Experts of a small language model: 201M parameters.
Below are experts of layer 5 (counted from 0) of a mixture-of-experts language model. Rows are named router (the router's row for the expert), gate (a neuron's input weights, with its number), up (a neuron's input weights, with its number), down (a neuron's output weights, with its number) and show model dimensions 256-319. Each number is 128 + 24 x the weight over its row's rms, rounded and kept within 0 to 255.
Before each expert's rows: a language model's description of what the expert responds to. This comes from a sample of Wikipedia text that the model never trained on.

# expert 7
Ends of nouns and noun suffixes in running prose, like production, students, aircraft, -ation, -ies, plus year digits after "1" or "I-".
router [151 152 169 197 154 132 170 106 158 151 144 125 132 119 115 121 128 123  97 154 167  96 134 129 179 150 127 110 101 120 109 124 129 157 152 124 141 170 122 139  97 150 132 136 124 108 136 141 172 163  96 127 120 104 120 107 133 135 165 143  97 140 130  90]
gate0 [123 149 147 121 125  81 126 114 148 134 159 102 175 162 106 134 154 148 109 137 147  96  75 118 116 157 155  80 113 153  89 107 106 142 142 141 117 114 108 126 152 156 124 141 171 129 135 134 133 131 161 168 134 113  92 127 156  88 154 136 115 111 128 116]
up0 [130 124 149 165 132 141 122 114 161 118 137 121 136 103 145 154 114 155 105 173 143  86 103 136 122 163 152  89 115 127  80 126  98 143 118 147 136 107 101 134 146 106  86 121 121 130 115 134 163 144 119 147 129 133 123  93 183  94 147 156 107 128 116 124]
down0 [117 104 104 123 115 100 131 112  86 123 107 174 130 148 162  81  92 100 100 102  96 147 139 102 109  79 106 184 143 131 135 126 102 136  72 147 139 116 153 138 114 156 153 122 129 155 140 161 112 114 103 114 118 165 119  94 120 122 121 147 133  81 116  56]
gate1 [134 120 128  94 163 107 127  89 137 125 182 122  92 120 150 137 117 119  46 142 143 169 126 139 119 118 119 112 138 121 101 130 124 135 166 135 139  65 153 142  92 134 108 146 187 138 164 154 156  99 151 155 174 162 126  98 174 112 133 124 172 114 133 102]
up1 [126  78 119  91 179 141 112  95 132 170 140 180 106 170  94 111 138 116  88  98 176 179 116 112 145 112 172  84 156 134 129 168 145 114 183 117 152  87 148 141 108 109 156 131 164 134 145 116 130 132 159 121 145 123 120 100 146 110 122  89 158 107 127 150]
down1 [143 139 118 116  86 106 115 117 124 122 121 104 134 140 103 132 109 108 127 124 135 124 146 115 147 139 119 104 155 133 146 136 154 124 126 147  88 140 129 133 141 116 143 151 144 134 145 139 123 105 130 129 147 120 148 138 139 122 107 134 102 149 146 173]
gate2 [130 136 125 146  96 142 151 136 149 124 155 141 159 119 137 132 138 114 158 102 191 159  96 106 165 141 155 112  97  93 121  68 126 135 119 138 130  73 121 162 124 113 131 122 124 110 132 138 158  82 177 134  76 103 164 100 153 162 105 138  76 162 114 142]
up2 [124 149 136 125 101 146 145 112 141 162 120 120 168 133 137 121 118 157 177  98 172 125 131 118 153 149 134 117  83 158  77  98 135 108 146 147 154  91 113 165 122 135 148 111 167 113 167 140 157  84 146 146 136  91 170 106 168 132 105 135 140 133 105 126]
down2 [104 117 139 170 135 116 134 111 133 143 149 115 130  99 161 132 126 128 142 134 107 123 129 143 155 121 124 139 106 148 135 123 149 143 115 120 144 133 138 158 137 154  97  99  85 122 146 152  72 124 161  98 186 125 118 146 160 124 126 149 123 104 124 155]
gate3 [133 140 127 118 159 123 135 153 148 149 109 159 107 136 159 109 100 135 145 135 121 107 142 101 111 104 150 124 128 159 153 149 168 126 117 103 165 152 145 120  69 138 133 182 131  92 126 136 101 153 100 118 166 174  94  73 119 133 175  89 140 136 143 129]
up3 [140 142 128 133 146 169 142 140 173 119 145 142 108 134 126 123  83  90 137 121 131 135 158 128 118 104 114 148 139 130 157 160 153 152 133 111 133 105 145 135 127 113 133 153  72  93 109 159 125 146 109 123 166 171  97 106 112 121 136 109  99 128 124 102]
down3 [116 131 160 138 135 139 119 127 145  99 111 135 118 140  84 139 169 127  98 112 150 156 152 141 108 115 116 136 142 133  99 114 126 136 115  86 158 131 170 125 158  84 160 121 133 140 169 124 119 143 122 127 104 119 132 109 119  94 123 154 119 141 148 164]
gate4 [124 116 152 105 113 150 143 135 115 125 104 155 149 104 172 118 160 119  71 168 158 144 152 129 128  80 147 138 133 158 144 106 118 144 157 120 149 138 139 120 109 114 110 163 173 120 109 123 119 117  85  90 158 113 106  85  89 181 124 142 158 189 116 162]
up4 [143 132 172 108 160 180 115 117 116 167 111 150 121 147 119 134 126 119 105 144 128 174 126 136  85 109 165 136 152  92 124 120 157 145 128 156 140 106 114 139 106 121 141 157 103 130 100 157  72 138 109 114 146 165 142 110 128 119 192 108 130 146 132 175]
down4 [117 133 129 117 136 138 121 115 115 104 149 145 115 149 133 155 123 113 132 104 146 123 130  94 142 116 138 166  95 131 130  78 126 129 145 127 132 147 142  95 112 144 185 130 102 169 154 147  71 130 122 138 116  98 134 116 156 129 135  82 139 146 104 135]
gate5 [118 114 150 133 121 129 127 141 162 140 141 117 165 115  84 117 123 135 142 205  82 151 150 128 116 126 121 162 158 133 101 122 100 118 161 112  96 104 155 145 132 146  87 110 128 104 120 134 132 125 116  99 128 136 165 140 116 151 105 143 108 160 116 134]
up5 [110 128 122 162 117 157 125 112 152 106 130 102 101 109 133  89  93 115 118 137 100 140 174 128 118 116 160 170 177 116  88 142 141 108 164 147 115  83 114 155 154 100 147 146 125 116 121 152 147 132 115 124 170 149 165  99 125  91 154 169 123 137 140 156]
down5 [150 132 171 159 107 124 129  99 136 123  99 121  90 122 144 105  87 142 126 117 141 100 135  69  74 130  92 127 124 130 121 135 142 124 118 101 110 147 139 153 131  99 149 133 157 105 126 130 156 115 116 121 159 147 159 132 139 139 129  91  95 173 136 134]
gate6 [124 140 128 135 148 125 165 148 134 125 134 132 144 156 103 126 145 143 122 135 137 167 117 166 162  61 158  92 109 183 136 148 124 151 123 156 142 125 116 146 159 146 135 116 167 136 115 145 118 145 112 154 123 113  95 120 132 115 125 122 159 186 138 144]
up6 [ 97 143 166 135 160 103 150 151 131 109 105 128 141 116 135 107 145 104 137 116 121 146 116 103 135  92 161 107  93 131 126 126 126 157 140 134 102 116 146 147  96 119 202 140 170 128 146 142 121  88 128 160 123 129 104  96 103 113 117 135 152 168 101 115]
down6 [ 76 132 162  88  82  86 125 142 108 156 108 133 108 124 150 128 148 104 138 134 114 117 130 101 111 147 156 175 106 115 140  87 184 170 131 123 126 104 100 108  93 128 127 132 110 163 124  93 132 144 141 151  83 116 138 117 128 118 115 154 127 166  99  82]
gate7 [102 174 126  85 154 108 107 163 130 148 102 119 113 105 104 124 126 124 122 130 136 166 114 139 119 168 134 135 157 140 133 136 134 124 140 129 134 109 148 127 144 161  74 182 109 103 151 113  90 123 152 134 126 135 136  84 110 142 147 126 138 124  94 127]
up7 [106 157 122  99 122 126 137 140 129 132 140 134  76 151 138 131  61 138 156  96 148 129 102 143 115 109 107 134 125 114 152 130  93 125 114 153 116 102 103 109 132  97 137 172 125 117 166 133 113 147 132 124 120 144  91  85 136 102 126 116 140 142 113 103]
down7 [145 138 137 142 122 150 135 157 167 147 142 138 123 128 129  97 131 160 155 122 121 110 113 132 134  92 104 127 103  81 142 164  88 161 139  92 109 159 107 141 163 142 142 107 129 125 130 146 158 141 127 139 106 143  95 139 144 102 120 118 140 143 115 130]
gate8 [125 146 129 149 106 132 140 177 145 128 158 127 137 134 158 137 104 142 112 129 144 103  87 118 180 105  81 156 135 131 121 190 155 116 144  99 176 125  99 116 136 141 121 110 105  92 121  84 171 154 109 144 120 137  84 107 166 149 142 115 112  89 113 127]
up8 [120 152 112 157 131 106 126 116 145  97 153 129 125 141 141 152 115 173  93 130 107 121  80 129 133 124 115 123 134 176  92 145 150 131 140 102 176 176 115 110 132 156 142  90 113 115  81 130 136 155 134 136  92 120 143 119 119 136 174  88 107 125 112  93]
down8 [143 111 104 155 102 117 128 115 140  81  98  53 150 104 155 155 114 111 131 131  76 147 110 149 115 139 121 109 138 124 162 131 154 123 108 113  76 147 179 145 111 155  90 117 130 120 142 144 143 124 134 106 172 148 101 147 112  97  95 181 100 146 177 129]
gate9 [171 160 126 109  98 111 155 120 135 214  75 150 168 150 135 124 127 110  88 110 112 143 116 147 111 104 112 130 157 115  93 110 148 138 144 147 128 125 102 135  95  54 150 130 123 109 173 154 136 138 124 128 156 154 130 126 119 159 146 101 108 124 131 130]
up9 [147 155 130  99 143 115 143 118 115 157  74 151 150 118 131 120 118 142  83  96 101  97 131 153  79 135 108 129 121 144 109 165 159 169 176 115 133 144 126 151 101 135 120 142 127 156 138 141 131  97 138 118 161 142 180 133 147 141 147 121 146 111 118 148]
down9 [126 127 106 112 138 148 103 130 129  89 130 146  95 118 144 126  68 132 143  99 171  92 133  85 123 120 165 131 163 111 132 113 132 112 159 149 117 133 165 114  67 147 157 122 169 139  82 138 114 108 161 127  92 134 112 118 127  93  94 134 155 139 118 150]
gate10 [146  92 148 155 141 186 143 114 116 117 191 148 175 122 144  87  77  68 183 110 131 153 126 137 170 131 159 185 112 114 144 140 139 150  88 109  95 152 146 182  95 169 131 141 136 124 146 174 140  85 131 142 141  99 136 154 135 151 118 146 143 123 140 184]
up10 [121 111 155 150 103 153 150 110 140 149 144 158 125 151 122  96 120  69 178 120 136 154 126 113 157 104 122 156 127 114 154 114 132 148 114 113 126 128 139 189 135 171 102 146 133 135 134 164 140 108 110 113 168 132 141 187 103 124 110 133 128 116 145 157]
down10 [123 163 124 131  96 123  77 124 132 132  93 121 135 150 170 131 147 144 131 181 105 110 109 127 139 154 118 155 148 131 113 130  94 148 114  74 162 125 109 143 160 166 142 104  91 115 114 112 133 154 134 123 164 144 130 155 165 122 157 155 147 106  91 116]

# expert 1
Structural markup like table pipes, heading equals signs, list dashes and closing parentheses in infoboxes, tables and lists, e.g. "| |", "==", "- ".
router [166  92 138 153  93 130 127 126 157 110 108 155 131 117 108 117 144 184 122  91 102 120 152 153 164 165 134 113 102 126 166 152 127 126 129 112 136 121 107 113 104 133 130 128 122 141  99 123  90 101 156 129 140 119  57 128 105 135 135 108 153 105 152 158]
gate0 [115 114 137 158  98 172 138 120 134 101 114  97 105 135 134 106 145 159 133 113 128 103 114 115 129 169 130 139 105 111 143 137 135 118  91  96 131  75 136 105 101 110 163 105 120 129 137 156 122 123 143 121 117 131 130 139  72 124 106 111 144 127 121 133]
up0 [131 100 127 117 128 157 137 128 159  87 129  88 117 123 143 144 169 117 143 104 115 100 154 105  92 135 118 121 147 137 129 160 165 105 115 130  94  78 118  70 109 130 134  80  90 141 129 125 104 129 129  97 137 101  69 167 107 140 154 118 148  82 118 150]
down0 [118 136 128 114 105 137 147 170 110 149 135 112 114 144 132 121 163 149 125  90 151 122 146 134 115 109 145 120 107 122  95 165 111 126 131 120 152 163 109 152 141 158 130 117 115 133  98  98  92 139  87 114 139  89 168 135 150 133 140 104 147 117 145 139]
gate1 [141  78 137 116 125 123 133 182 109 149 128 155 134 115  81 171 103 168 129 157 145 134 112 106 150 128 137 139 136  96  89 133 126 112 134 148 112 112 164 164 111 134 170 122 152 108  65 152 122 116 128 152 191 158 102 115 137 122 117 110 103 135 131 160]
up1 [174  83 113 160 138 120 110 158 101 137 124 112 128 125 102 110 108 173 111 177 120 131 142 142 152 131 154 122 152 133 140 146 149 139 130 154 121 154 113 129 130 134 105 102 119 142 111 151 167 110 113 150 142 146 118 122 135 140 135 145 119 160 145 124]
down1 [136 138 147 121 128 140  74 144 167 108 103 155 159 122 132 128  96  89 124 116 108 117  92 127 136 143  93 100 122 136 118  80 152 111 143 122 115 168 135  97  91  97 121 148 140 161 153 156 119 120 168 120 121 133 140 143 152 145 107 142 132 172 114 122]
gate2 [144 118 150 144 103 124 124 116 120  96 136 140 152  81  85 112 155 147 132 113 116 144 119 118 157 105 124 120 133 106 150 140 125  92  98 158  99 101 132 100 134 120  97 117 139 113 190 159 137 125 127 134  99 138 142 106 111 145 115 137 147 148 100 177]
up2 [127 101 102 157 124 128 118 112 147 124 145 134 104 119 136 146 111 177 122  97 116 106 149 141 181 121 136 135  91 112 140 122  95  58  94 147 109 159 118 124 121 101 121 168 124 116 155 122 109 116 111 120 154 103 134 123 152 161  93 112 175 143  95 166]
down2 [127 140 135 108 160 106 141 113 127 167 166 116 154 132 130 130 162 102 167  83 145  82 128 176 129 161 162 122 116  93 143 127 106 125 163 163 168 160 128 162 161 118  96 133 127 106 119 135 177 121  88 132 128 121 194 160 145 119 140 139 128 126 109 127]
gate3 [165 136 140 100 127 123 134 142 109 133 143 109 173 142  94  96 147  84 106 114 166  68 115  87 140 124 110 137 121 125 130 151 143 177 109 149 106 111 150 131 116  95 116 129 139 122  89  89 102 123  99  80 105 147 118 128 119 103 119 105 162 134  82 201]
up3 [130 131 103 126 115 102 164 116 104 149 134 137 131 164 123 125 119 119 120  95 132  86 138 146 122 130 125 106 145 129 117 155 121 155 134 129 114 150 154 133 130 109 148 147 109 119  71 143 129 153 143  92 118 131 111 172 100 124 132 108 152  74 136 182]
down3 [101 128 139 135 123 115 123 136 145 194 107 161 114 100 132 122 127 123 142 148 170 148 132 114 149 101 157  90 127 114 110 141 112 119 107 121 129 125 140 144 110 143 147 181 147  91 108 123 152 120 108  97 138 116 138  98 143 112 100 107 126 142 159 126]
gate4 [136 165 104  88 149 162 102  99 134 117 113 157 143 130 177 110 119 145 105 107 137 103 114 175 125 128 112  99 159 123 157 172 129 116 124 142 134 130 116 153 186 143 114 157 155  99 138 148 103 137 124 109  85 125 156 106  97 105 146  96 166 119 148 139]
up4 [ 99 169 119 124 111 120  99 146 101 146 114 106 177 156 144 158 109 125 158 106  83 131 105 153 124 143 140 148 156 172 128 142 121 135 142  98 171  76 145 173 150 128 154 130 127 133 126 129 117 161 161 153 114 114 131 128 111  89 133 142 154 154 135 160]
down4 [129 120 129 132 124 131 157 145 111 132 147 139 167 109  47 129 153 135 162 129 130 156 112 118 117 110 122 128 171 123  73 132 126  96  91 141 100 150 131 109 122 129 126  83 130 161  98 109 103 120  89 124 125 161 150 145 115 106 136  88 154 118  73 123]
gate5 [140 137  63 136 125 128 105 113 110 132 136 102 168 129 100 131 137 133 168 129 104 121 120 122 131 142 143 158 115 121 134 128 127  74 145 123 108 116 118 110 121 110 103 137 124 113 149 128 144 114 118 102 120 125 125 127  83 135 147  94 126 128 116 148]
up5 [164 113  64 135 147 112 119 143 132 166 131 112 113 126 117 110 123 142 146 132 100  86 147 172 116 108 149 136 127 163 168  88 148  90 141 126 105 126 105 132 130 121 124 157 161 152 109 112 128 174 122 124 105 140 131 157  98 160 146 101 119 134 137 138]
down5 [134  89 150 138 106 111 146 109 121 124 149 120 110 125 127 106 140 150 131 159 125 114 120 115 167 158 150 117 156 120  86 166  98 163 110 147 170 107 166 176 147 119 146 105  94 118  93 142 121 130 106 150 153 119 143 110 102 125 136 153 129 130 124  80]
gate6 [112 126 144 169 131 107  84 124  85 101 106 193 146 100 108 149 113 130 126 159  95 114 112 108  89 146 105  95 183 116  94 134 108 135 146 116 102 125  95 143  66  95 125 133 111 133 137 125 120 131 175 145 167 163 104 163  94 111 185 163 122 101 102 128]
up6 [126 139 120  90 178 187  79 161 139 103 119 154 133 124 103 108 134 105 133 123 113 121 170 115 119 119  89 116 107 157 109 125  91 115 154  97 145 139 117 107 101 128  51 120 132 139 142 117 167 146 124 137 152 106  98 123 119 135 134 138 117  84 130 128]
down6 [125 156 113 138 108 114 113 169 151 129 133  47 138 128 113 124 154 114 122 111 102 150  92 138 136 129 101 117 121 140 174  84 131 146 125 118 168 170 153 121  98 191 104 105 128  90 127 106  75 121 150 139  92 140 109  79 138 109 105 130 124 156  89 121]
gate7 [165 122 116 105 120  99 134 119  93 143 144 172 182 149 146  95 126 127 128 111 142 126 130 154 135 140 134 143 146 153 114 127 143 172 126 109  78 127 107  96 131 133 140 161 120 167 115  78 159 161 141 161 108 136 141 106 152 166 147 132 103 172 163 153]
up7 [188 112 118 111 134 123 168 107 137 170 143 167 165 143 119  68 139 109 128 103 105 129 118 112 132 127 114 101 132 122  90 135 142 100 154 132 103  93 123  95 150 108 144 199 103 146 148 111 187 153 159 149  98 120 140 142 134 136 113 140 110 166 160 171]
down7 [118 118 108 129  91 140 120 162 164 133 116 126  68 103 119 124  77 154 118 158 161 148  80 139 174 106 147 147 114 120 124 106 154 124 132 121 124 137 129 150 129 140 178 137 146 138 104 106 143 111 138 140 122 104 182 160 127 126  86 145 123 114 143 121]
gate8 [169 161 119 166  90 143 109 135 150  94 125 152 145 135 108 116 121 160 150  64 101 159 116 123 119 196 125 121 107 109 127 127  92 104 104 119 133 163 128 124 114 158 111 117 122  89 139 133 124 128 113 184 152 131 140 126 145 132 111  91 126 117 137 127]
up8 [163  96 146 127 140 131  65  86 125 143 134 140 138 124 125 128 114 113 121 100 137 140 120 133 139 151 103 127  95 125 161 106  81 109 104 169 133 142 133 132 153 196 147 118 141 100 148 156  87  92 120 138 117 136 120 120 133  98 137  91 154  87 125 125]
down8 [175 145 100 166 134 133 100 138 105 131  94 144 167 141 125 144 132 102 130 139 117 111 139 160 124 162 128 120 118  91 187 120 158 112 141 149 167  94 172 146 144 119 108 143  64 192 126 151 108 103 106 113 165 114 130 108 116  98 102 150 143 138 150 120]
gate9 [101 121 118 130 154 135 116 143 140 105 125 152 140 130 158 146 126 165 114 154 156 152 161 132  90 146 153  85 120 144 116 117 123 146 117 127 132 139 169 139 125 145 140 166 133 123 103 144 114 135 157 138  96 151 132 143 107 147 131  92 153 125 137 107]
up9 [135 158 103 147 168  88  89 142 130  93 120 132 168 122 145 113 110 116 131 131 137 160 123 183 103 128 157 103  96 121 148 106 101 135 125 132 143 150 147 118 159 139 138 187 124 101 144 106 115 132 162  99  64 152 150 127 119 157 156 124 123 125 121 138]
down9 [101 133 131 130 151 103 126 142 127 119 150 139 141 130 150 115 103 118 157 130 105 117 144 155 132  84 104 114 104 111 129 116 120 148  98 112  86 107 143 100  98 142 132 139 141 101 127 144 117  86  93  88 120 157 131 108 113  97 134 111 122 122 159  71]
gate10 [118 104 105 134 139 114 118  92 129 117 125 126 136 121 148 143 149 147  90 113  98 136 132 153 133 130 140 140 148 124 102 141 110 113 146 111 113 170 124 149 159 140 117  91 157 111 116 172 130 125 150 109  98 151 168 155 117 132 111 143 129 124 118 128]
up10 [128  99 115 166 105 114 127  94 112 146 134 124 151  87 170 108 149  94  96  97  93 111 129 152 141 119 157 137 109 129 118 115 113 121 155 152  94 146 100 126 165 127 165 118 143  92  92 155  94  95 131  99  92 146 143 140 101 117 107 125 167 129  83 155]
down10 [138 135  91 108 177 114 114 155 117 130 122 184 104 129 134 115 166 152 157 147 131 133 153 119 138 133 121  97 133 113 125 121 123 134 135 112 143 159 157 135 102  99 134 168  85 113  82 150 157 102 136 176 140 141 108 118 147 143 188 143 135 130 115 125]

# expert 5
Line breaks ending table rows and list items, especially near coordinates and infobox fields, plus the ′ symbol and words like Atlantic, left.
router [125 149 122  94 126 156 120 138 141 105 122 151 114 100 145 128 130 118 105 161 117 112 137 116 126 146 124 128  84 103 129 140 118 124 129 113 104 128 130 102 147 170 169 123 107 108 125 160 120 145 161 136 134 174 144  94 167 112  80 129 104 134 124 147]
gate0 [212 113  99  92  66 147 103 122 106 146 103 125  86 135 166 132 139 109 128 138 127 104 168 122 129 145 148 140 111 139 136 146 136 110 114 113 118 124 114 119 151 132  98 165 117 114 112 140 115 124 159 122 129 128 110 142 136 128 173 165 164 113  99 164]
up0 [171 133 100 129  81 144 156 110 131 149 128 101 115 162 170 147 114 108 130 125 155 115 149 141 166 164 146 113  92 130 103 155 124 111  94 126 109 106 142 115 141 135 128 157 105 115 114 129 152 148 144 133 147 158 148 136  89 157 141 174 131  74 102 118]
down0 [165 111 146 187 128 138 111 147  88 138 155 156 157 118 112 105 147 155 148 148 112 148 111 162 126  85 171 178 121 119 181 133 113 124 164 101 118 133 108 130 163 177 150 138 115 138 118 148 170  72 115 165 112 148 114 114 158 160 156 122 147 107 147  83]
gate1 [152 168 124 119 110 157 165 143 163 137 107 142 103 142  84 164 161 146 163 124 107 141 160 101 119 154 133 135 137 133 130 133 124 111 161 111 136 113 125  91 164 106 110 123 132 136 161 169 162 129 133 128 101 144 111 150 135 148 106 130 159 105 118 137]
up1 [153 115 142 150  94 186 153 134 156 157 102 124 177 147 146 158 124 158 145 152 101 124 177 106 148 158 124  99 139 146 176 104 108 136 159 112 105 113 145 105 153 156 130 104  92 114 156 129 121 121 138 115 128 105 118 144 120 145 109 154 107 148 179  94]
down1 [138  91 119 155 110  99 150 136 128 133 129 129 106 145  97 112 149 135 135 126  97 124 134 157 130 166 130  75 138 140 136 109 127 126 135 133 117 115 102 136 134 134  89 103  89 130 158 119 122 133 116 123 125 171 112 114 104  78 122 100 127 131 142 130]
gate2 [103 120 144 129 117 129 197  87 115 123  98 139 143 136 152  91 131 171 103  89 147 127 110 138 137 142 184 158 140 117 137 159 123 139  83 113 123 122 108  96 150 137 127 146 147  90 161 175 166 131 132  90 118 127 111 146 147 103 133 106 163 120 127 128]
up2 [123 155 110 131  84 153 174 103 107  86 135 154 119 175  91 141 131 126  94 153 156 125 135 148 146  95 161 154  96 143  77 148  83 131 125 162 137 136 136 128 117 136 132 130 171  82 179 164 129 145 139 119 109 143  88 137 177  76 128 153 126  88  90 106]
down2 [150 139 136 114 175 144  77 133 171 114 167 132 163 101 126  99 139 155 110 109 151 129 111 148 151 144 102 124 138 181 153  61 162 160 122 126  91 154 119 115  71 113 128 130 107 138 107 168 148 143 120 134 131 132 116 129 150 142 110 109 123 133 154 103]
gate3 [126 114 101 137 124  92 112 143 114 123 131 133 106 146 115 138 111 139 162 127 127 165 143 118 120  95 161 107 121 135 159 173 115 123 146 132 165 190 156 150 130 123 160 156 120 134 131 131 136 126 104 117 115 116  77 137 102 128  93 141 115 120 156 129]
up3 [159 162 127 148  94  86 157 170 118 118 153 114 109 160 116 155 138 167 130 114 131 139 157 128 144 125 142  73 111 117 114 151 131 110 160  99 139 153 133 141 116 155 171 173 105 126 120 140 102  96  97 150 179 105 119 127 106 140  99 112 101 103 153 124]
down3 [133 137 134 167 105 121 145 150 121  98 144 124 104 141  99 123 152 143 142 104 128  96 139 144 133 137 157 147 128 134 121 117 126 104 131 101 141 119 125 133 130 136 193 104 134 140 166 144 126 102 164 114 137 133 151 160 109  90 139 127 110 131 104  92]
gate4 [134 147 149 120 137 139 128 167 104 149 148 183 154 112 134 156 146 153 109 105 167 119 142 157 114 121  93 114  93  83 135 104  93 115 112 122 138 172 173 138 140 153 107  87 117 152 127 157 116 148  94 101 158  82 151 172 144 146 126 155 139 122 121 112]
up4 [154 139 105  93  96 130 119 207  96 138 114 154 114 137 151 126 113 158 120 142 127 131 154 165 149 124 121 107 104 123 144 133 102 161 124 104 128 127 134 122 127 124 146 137 117 149 149 133 142 118 147 119 146 106 158 159 121 143 132 152  83 131 127 119]
down4 [139 118  64 173 112  98 105 149 142 103 126 129 106 133 109 125 140 114 117 124 126 111 103 123 132 153 137 153 146 116 123  98 143 130 150 113 112 129 110 160 148 113 118 135 144 130 115 112 125 122 142 106 128 170 130  79 139 130 145 128 181 135 120 154]
gate5 [137 107 111 114 139 162 155  95  94 159 131 112 115 131 127 138 145 148 129 101 108 133 114 113 121 145 139 114 151 124 118 122 142 119 166 144 129  80 146 100 130 138  99 105 153 112  85 148 130 116 156 122 155 164 106 126 152 153 112 131 104  77 104  68]
up5 [ 88 127 105 162 138 151  96 141 113 165  96 147 130 107 148 162 151 134 124 161 172 107 123 137 138 131 178 139 129 133 115 155 136 153 107 110 150  90 136 108 142 139 112  99 157 179  54 119 112 118 151 144 161 133 156 145 121 148 141 111 105  87 133 140]
down5 [116 150 125 156 128 114 130 150 151 126  84 119 117 101 166 130 124 141 201 153 105 124 120 125 133  89 165 159  98 142 124 112 118 148 152 137 140 105 114 137 135 126 192 106 124 126 115 129 171 101 134 138 120  96  95 130 141 113 131 123 144  64 146 108]
gate6 [101  91 113 139 126 101 146  59  88 110 144 170  92 138 136 104 121 107 113 117 127 165 138 127  89 150 157 140 135  91 173 119  84 147 146 117 128 149 150 130 164 109 109 156 151 145 141 141 134 114 124 134 142 165 152 114 100 147 127 145 127 157 126 125]
up6 [127 126 112 122  94 109 132 116 104 144 128 102 102 148 110 101 166 137 122 166 124 135 166 116  98 134 175 113  80 156 159 146 121 148 173 130 118 163 117 119 145 127 116  98 153 128 129 140 116 142 168 134 121 191 135 124 104  91 138 159 124 166 119 124]
down6 [120 146 121 151 156 164 154 167 145 170 106 150 152 146 101 120 142 130 154 143 171 105 113 133 166 153  89  73 140 132 140 136 149 116 148  74 118 107 115  89  95 141 128 147  99  69 151 158 116 143 152 114 119 153 100 133 104  89 143 166  94 138 148 132]
gate7 [ 89 129  98 116  94 166 121 143 101  99 144 136 109 139 132 105 128 139 143 115 102 121 120 133 131 121 136 121 155 115 152 170 111 113  99 158 127 118 172 131 120 146 115  89  96 175  85 168 111  85  91 112 118 138 153 137 130 136 120 154 116 102 134 126]
up7 [ 81 140 150 141  96 163 123 132  88  89 112 158 144 163 117 107 145 120 146 160 132 128 109 108 121  92 150 121 151 124 150 164 125 102  92 156 112  87 182 133 106 163 132  79 158 149  94 133 112 120  96 135 145 141 106 125 145 146 135 142 101 108 139 159]
down7 [113 141  74 156 188 165 114 107 155 141 134 114 140 110  79 139 133 173 143 114 125 128 150 140 115 108 106 119 137 171 130 164 143  94 114  89 108 164 119 109 123 141 151 111 127 149 158 136 106 120 122  93 105  75 104 158 150 153 112 103 158 156 120 127]
gate8 [138 129  85 133  98 194 141 158 124 116 131 156 140 109 102 112 132 134 118 109 145 117 103 133  83 140 127 119 148  98 148 137 179  80  79 108 133 116 148 116 161 128 111 112 138 154 117 118 129 163 155 140 186 107  84 149 135 129  92 138 127 103 127 144]
up8 [123 167 121 139 126 171 113 124 161 149 142 107 128 100 102 120 120 115 146 109 135 124 156 163  97 102 139 125 184 115 133  93 107 111  76 165 149 109 132 131 175 140  96 114 159 158 107 109 122 178 129 104 184 159  82 137 136 141 121 159 147 124 132 141]
down8 [166 162 133 153 139 144  81 153 168 127 124 123 112 143 146 148 132 164  84 131 173 112 124 129 115 128 128 138 115 126 121 124 114 102 119 179 117 128 123 131 132 127 120 147 112 134 115 152 155 139 113 115 104 137 136  97 110 128 136 152 110 151 110 151]
gate9 [137 132  96 107 102 112 120 146 122 116 151 120  85 146 137 113 133 128 122 103  93 131 137 100  87 114 141 157 112  73 116 133 142 109 118 129 114 125 100 102 143 115 134  90 148 118 105 100 140  72 142 155 128 117 101 151 134 119 124 139 136 121 123 139]
up9 [125 146 107  90 133 144 110 129 107 151 135 124 119 130 163 105 172 113 149 140 137 144 160 108 101 146 167 157 111 140 131 128 137 139  88  97  86 155 118 156 132  88 136 141 125 144  62  81 137 107 158 159 156 170 118 150 156 131 169 133 146 125 149 122]
down9 [117  98 106 158 120 135 160 150 158 160 140 115 119 101 135 157 155  85 149 130 147 125 136 157 122  97 130 145 173 131 156 106 146 126 139 127 143 124 125  85 116  86 115 139 152 137  95 115  85 137 117 173 134 118 118 122 145 133 100 148 115 183 115 147]
gate10 [107 161 143 139 137  92 108 118 126 150 109 127 103 111 118 137 132 115 124 132 146 130 156 127 128 180 158 112 155 140 153 116 139 106 120 196 133 126 119 144 133 150 106  88 203 134  64 141 140 143 168 154 129 114 118 142 156 147 123 162 113 137 147 137]
up10 [ 78 101 144  99 128 128  98 111 143 143 164  99 148 105 145 128 183 138 144 151 155 107 129  78 113 152  78  47 176 117  97 134 142 107 121 189 139 139 150 101 146 162  81 119 188 136 119 144 130 120 155 116 157 136 186 132 152 109  72 142 132 187 169 158]
down10 [125 113 130 143 145 154 102 161 167 135  99 112 116 136 122 133 143 136 129  95 131  95 165  84 110  78 158 105 123 140 147 134 134 107 131 129 131 117 125 113 140 128 106 162  83  88 112 110 140 120 132 139 107 186 133 138 136  80 112 122 138 109 121 164]